Below are experts of layer 6 (counted from 0) of a mixture-of-experts language model. Rows are named router (the router's row for the expert), gate (a neuron's input weights, with its number), up (a neuron's input weights, with its number) and show model dimensions 192-239. Each number is 500 + 50 x the weight over its row's rms, rounded and kept within 0 to 999. Numbers have three digits each.
After each expert's rows: a language model's description of what the expert responds to. This comes from a sample of Wikipedia text that the model never trained on.

# expert 5
router:592425486548569575536535519467496529520545535506535602515551435453530567489526497540412525458468484438444507504486579538473487506411467546546425
gate0:467414548467478487466474471479456490522540546504577528496546466549484478599523517419471486520539558471544487428495518509499503465497422401524574
up0:471471474451495417504498523514471455486600497474452499460525494547507561498486585496552472618522479558405436511563508522544505532570474505594538
gate1:480515500430542578556488460536474434518575539427419531538485526547466472530600533523515459574521467461491493558399493549497530490498437373536519
up1:500498475453465580475525512437610424504475396498509488469460513475489513529551568532550443565517430470474577470423531488448521462460493504460489
gate2:440448533445484451460488445456480467521440475487540484564530486471548475490422542520563532450511388465545572534412609439587535480415435540442603
up2:571509492528544461516539565505505549565496421340455514539515424482547460539542575566555487509543442457453559474496425591535463440494542489453451
gate3:516382415576489533529502489410505501449407448502536495496515517494536516495507559562481486532380383407511451561498503499466417516416509455493415
up3:506482469454459435438459463419397462554590421511540511487541437563403525520444434481578505461522570427564475500470455487378428527582487480535503
gate4:608547369514588486479431463486485564597560478517535510434442517520426491498402437447476521524549549509506455540523425492480547487488528472507532
up4:453522418505534507420477459514428500532512494505453508536441565402498484521488467509501489463486472474502508500382468520393450503476544512502457
gate5:466477503519500535470420496378544460569484529550476492549496483508485510544537505523493504485435406459482478510529508538552466526490485518529468
up5:489584528456482439480525444544522545503486514509504506525519521414580466431494441520550546519583521562505596406467494453448433575559513467466516
gate6:572421503519521476458533451524422532553509543579445460537577438485486533536446487562566503494475595531514476530452545509416394497507493411573369
up6:475515457520544461586552562535504423499443542460552469487512500615529488523508521435498546517497500542525498590480544525544456528491525529539492
gate7:493507558618493553426436422555466449507498527361504499499402427454511503466381590453552481528455485536474492478508500448487385544496563510454539
up7:499459566475559436446436487492405472505491405559457494541408504570476508594481468459451513463518506544455399482537508526511497452399491531414410
gate8:561485509535486484481552509451534558545459415510492458430529456545498445510487452462494483506526597536556493507448459482558515501487504499516596
up8:563548470619481491528541544497563536530501489602459525448554473501562467489548482444512489556460597554508448462572490527487482527514457451480476
Description: Nouns after determiners

# expert 4
router:427475507488474467503480548425464468541440572510486478558464462426471514568535496480535481479446475547539385497583426496472524585498413495551610
gate0:506479502487500539495549571504517455572518607530460501519527301494489536577472400506422431525404442445489517455498600444511534429474481547406518
up0:518485408600515437488490464460508594521503583476490579507479562399539472553489497461445417415480432448577539548528537396440528515539519405433481
gate1:467521487459555641449452434435487504456523462453521461537544484477543473550452436512406510474509468360529573523497498490486518495433404422497584
up1:545472563565499541550432547516568621503584553569524475401466501632448568505516452580559469580503522495474422509509522552437491510561483499554489
gate2:422524416496492482423501476521492569408517519490450443485520491457517543507451562489543437566503491466461486527572487490553484539468449432489552
up2:547481456564524474435505434537470605532522456441488505459550479450604501500308473450516487552503633447461515489477464523519442477447474535526511
gate3:528557517487557510513494420408530545526435401489478394567547589554484457499488514546537371526464466507521520531449539548518549566501440480582470
up3:451494456459545459470518567481527475484460506499618435621465504505532495567456563536546462580506544567447518476410550580495493553514537394571433
gate4:534411451509507436560523481559517489608488526549510469478538448476468523454503523478344454438443516536445494525457466519429534430485562499430542
up4:504374478505437506361415546455572509540505587531533523519504489482444520577478464536515466482471454468478480474454548464556509484529467527547545
gate5:513502578562518540441498484488602582435525569472555498512523560444463481438571492578559482521498572503501496382524456467531517496554466496464548
up5:473527451555431464519588541523591427505558503531449461513404397514502621352530455489516569549558469573528517527494500585511469468547490532492467
gate6:470555482464526483525415500531456487508434526479455421562447552443493526466430502483605540441433489425382531490468464610610462496536433511548498
up6:457485562447474564492593509551557484504459364564459544512515457560554522504515509570585460467538506566572428556484469536485530549466538575526505
gate7:471519485574536470606594582472552452625534563451430535559443489437457466507485558493429501504478537468505571457526407528446475465529551462506533
up7:521476557388541512490494518472511490516482539610415513469560493443518488483505472547556467415565564564461446559563495610483463522559490448518437
gate8:424490538508516497515495453525454508568461589493498489520494502447497518565590506572502456494482369461606450580460546462534450581515614455582534
up8:484609437468494515512495545495552518450498448500512470494482494495382450461595479504502477527593539405342538518545505567454585545527454494526492
Description: Table separators, name fragments

# expert 0
router:530489541406507495464482520563452481469353462513538500459469536480598497534506494461567507464546575554507550512461462557440501490520541457410417
gate0:546562513449605541457532548592526496489495471487491428423448563477470508485475397474583530503411472541635424547474601475565477468469475601471466
up0:491596536435537503495432421464480489495516571530497575432487508382529571589534529498513527446418503535484472503391535468487495461459510489446548
gate1:510427576519519589496497454450431493529546491543439462525462604500498427562624638528496425411444406543491519450524480425507504573397493560480475
up1:505497612460576463497460461544526505539545507480479485618536498486510495472432521580445519491495498488519509531468485481457519578503553580493489
gate2:460513469457596501541565489453542447562484519494566485453510520518514459482556563538480522466538446442438526459566488454599602525495528525579513
up2:498413475503541448483376474441518493510575508446558461531519531549532472594541570525601478484488458563523626543495440581492533431521553581522423
gate3:610536475421525566522580526439512506509501558464581476555493457454559514461503423454504549388402497392489529501514374560525430587476476552505489
up3:507562500509483412480465563520479421479603559458544524450536524557524441494426599535567508452396497557573575530471502471510494418511494613472478
gate4:495523462480550444436524437491600501584498509481579437518524399612525510543441516499573416505506491551638495430547515505475501528574449495406469
up4:445495497474463485463535492483531437534534437453465438508532582450530549484514461468432566460523606555503511437450512502498444443434404476490500
gate5:452482525502596448484508506401521530485506557505498521517525448480481489489473533483435544516562481482497512505557477388485426479487484488491496
up5:476586527498381505571409506573489506467537542439512542508510524577533481533555426421476472534467499448427472441478437527437470565560445432485508
gate6:579474492413576416503486420416448514484512537481609439473446541457496424428541506571544399449443501489531489460466498551541502521538448570485511
up6:506457546457434373605541535473534579446511529465448488546413465471532470451495441491406521596583538501480390487554517362494550525447503477418552
gate7:460455508496532481566466548479623472513459593450451491477532488610484501545506496496404411524560503539513465470581538463469439500489468356545438
up7:457464439457465529566506537521562450470510459485509493479499537542527540474422564438494457538576534485476496377572458423404481419489503448506408
gate8:467473536556486443485531477518458558582538535473419484536547443426521483526541516497501491486536536549412495478552457513515516516551525419577465
up8:448511524495418484486508397492416479467533550422470505425499450442541500614562574438459470453484484523470483552472475422488453411448562503435530
Description: Biography verbs, age digits

# expert 2
router:447583506502545451518431390566452586416543445545402491515537573587493475480495523437466497533587494514525508465528472402557553467563460475510506
gate0:519470527562526494546394458430394489533590439570446516437533399411455439450581523501510551478496546509465420494537452412419477503507539535394572
up0:452571514615460486516443562467500460482529465510444539399511500479459499473467541526553519627478531578540526470486527472446438462522602501460420
gate1:613486553527481440549530413456496477569483587439454388447467551438417457561402458504530409491533475499405462506535488543553491426516498524499572
up1:568485424519444496451436448427450498451461531520522502531507477425533477566417398460485517448500483417462540556556492475503553525447500496499508
gate2:423439516479603489644510481439593514488437474440543466427495434593464497552474427474513447502520414431491505477564430610446519527556581565483595
up2:515466540410521440456601559467458508484516474529646514432515533493474562474530433509427519482489469493451550595472508479501545562528577501561509
gate3:483511477540535522504484353486471499526507502540449495595503439459519510506485472479555441343503481437653514537450472434476518510565541483487520
up3:570520487474490419448503460415424481507544466491481526565505469446415530555504480532513402511507478523447509573560511498526509393465572476538441
gate4:542486521536515610465490552483499555432572485517575480395535488512498449498512496585511537542559518524583509558439468544528424501518569448476567
up4:552507494416544470526498511505637531485484546421470536510528504522502504497455495446445465475486434516571477488525481404471571486524436509528558
gate5:581522501532585495527458533473395500526528391491413492493546529464460476474408514437546472475504507483580455430467425516510535550487476458479566
up5:589495561486544590477472548498493459552413414474461479475530447497583555495509524458558563522430450429552439544511501472395513479442506540484556
gate6:496385619514475532486481472499454463509522438443459477485490473484426501505664489500437493571498491517536605462485463462492468541552507540519532
up6:558498571558571429510524493482548514521428554544459549570470470368580548587421481483530527542418466504521438536479494488471540498558509407481434
gate7:488457474550527488586500514498587557507460544495479473527520506497521426509491579446479476519469449486543458451477430560583448462540424521363641
up7:370555439509529440545487517425537423448559501576476565570450505470531562504488504563553450428505357456541546476470478528603521479475489518438537
gate8:534513540554578463532498445397570542576526502550532474520541459611429568452544505516501493549557556535539544502483555474421465472466452548467540
up8:472463576509469474577482499457459507532590503581407520493465511446519464637519460512454534539489466510471464440500499505586570548532440548484580
Description: Spaces, years, prefixes

# expert 3
router:483533467547465540477541515476496455482543397497616417418490513533436467476412510506532512513451491466425467606452526489517504438409550527486552
gate0:556536403468491418500521377491507555511474468403481477468440555527482549535498477514515427488493489501497444520574393415479421472504522526580558
up0:529451489429519510468511519487506544471425446494570533462489523445458556448485477613471470649532577546505574516472513524496481500500486577479504
gate1:462493514435504513437486518482448423418428573522460444485482491512510465613495469481534500473455463456459518479490469554486496511463492530486422
up1:569521512465484532496442459495493506519482509442539568442454571465490526506492468573468471480456538501564508551531581529470445460456429468489474
gate2:516498498569478458498477433435566544410465537534516461482523539546417576463445495584468442638581493453470411650470496496584490481546511380524553
up2:593483490460540410531557492371439369516574546436544563484557457440492485401610559543561577438454506479509499417576384499461534508427533593601540
gate3:475485482585519460517472445500505474507528476381555519554461497518459544463506473433507436530555488501603434455571506514544443427496462490355380
up3:327560439596502484483393445468435486557500516506485526513499487513515566445456470424645432520499420444614467454539432565556462422525527530540450
gate4:492555429546475498547525462530500542510443483482599498479494545512547399550535555511481406491507392407456513529489553444507525508460610509475545
up4:373512550457552504528516563474535484472506568457559544554472609595481467523495519508390512556557531481512488586534519560515523517598479492442528
gate5:505512481500557559527426394455511456401504480408489419453420467476533501517544505564587440536534456517546399470464564568519486507435421459420503
up5:444517507469489514599496537469615457481448531462478429564442516528517493629519587482535514485410531537520520587499477520483444492469489527448601
gate6:516519500550513540552540526521547483584503479472510467409445586403494528490431495475499449522507524526504592534510414498471488505550516513415472
up6:474461503471517504473529492471513487465472522539487443502471529411542413476521514461462455440471472518462469517516606472566575515468524567507519
gate7:436542464524507517444593509443465499581435522518532461452502572488468481438453368591502487462429473577493438398490523473549447518456549477422508
up7:513406466530452503562502379519585541578480476489486547527524509484538571484458527493500545574472517558401533539512466522532379491473509452510555
gate8:490484500531505483411498468487581523505531469512477503558518461480510463483438426473536464591497483478544517513511452450523494571518502364463471
up8:425572566446452553481385562447524465499490530471582515365469469441482491508524560598561527448360492475468467478483471506488459465467412526532553
Description: Field labels, titles

# expert 1
router:537488499483432483481544536518637450575533572427458501510474482508497483463520479576512482537493510494555602438468524547512422505589598502462465
gate0:441407437560513490438529501482501548543462548426500447488507442509510459451555358630480514436464521506509506516566482466469492564517469550517518
up0:504530493447458540579574519494450445428469426574484440481421547510494471505509627431524552495464538415579568434468427476491578444506552477556482
gate1:463396606523534476535548427558432450556555501522552425452472518458534407588530489466441468492478464435538488501540430530550475439469526488349429
up1:539552402642436460431399414500491562492541525542549552520549511585521529597445478512527511528461517493466507527570438577536439435512448531542440
gate2:427440493393479403491511464544585594440548458512438502613473512491473485526417442554541538478596495420508500532468584516422535444616406454577544
up2:502539428501456451455540530578482407502558502484540491508469463475567538438488468557506419577493534467426489475538500516573397555472619537497543
gate3:483602507471472492452428434439553472523513543455415492601500491517456481573456435606603481553517552455555483472439516446517520439439413487492530
up3:457456528527508556453489447509442537392454493482546504486482572448433481550508478541643509557551487465406492607521506515513597552547507482544364
gate4:446488539523602419461441491485526604481516547465505494485459475559544439538530398425519523504525554568489567517525479499474455573509415466512460
up4:516428530537542432494519553447559519374561549465503500537418478560582506582541470523459577602546486537467634499523612413471429551471428506552484
gate5:563515464392482493471556445563518530575594518524515465481430577496562561606488532480610458493408513459604476438553431492515585438435521522424425
up5:585422487444490491455492551521476458586563491587595502540482612482452518522485439474542541505489535516499514408494462519551538586456442488487545
gate6:490528513532555453519452537427491428529471506471550469517464452508551489539551412485496538470486573394461447568487420425431463578470446428521537
up6:472480464430514593538501455548489461422529475560520532438511579464448523463529482524456484469477491517434486554499466506517512484533413548446482
gate7:545461443400537403509567406505483510554537547576503487517518537370449560531560387528537489411511502485536473448589471551516547561499528439616476
up7:436580498580513502461586548375585408480499505457424479635527539600522516523427371541448579547570463559517488496446624508515476513465470470384468
gate8:527546667494551489513545539474353578475522504508501529466458441428478413512561465516494574504547568449468550470611539575531548582483507514474498
up8:499510473600479541481495554403506397535372567555483579463579468470403469457551547391447537536569522495520564458536553547494541556477444511555434
Description: Foreign name pieces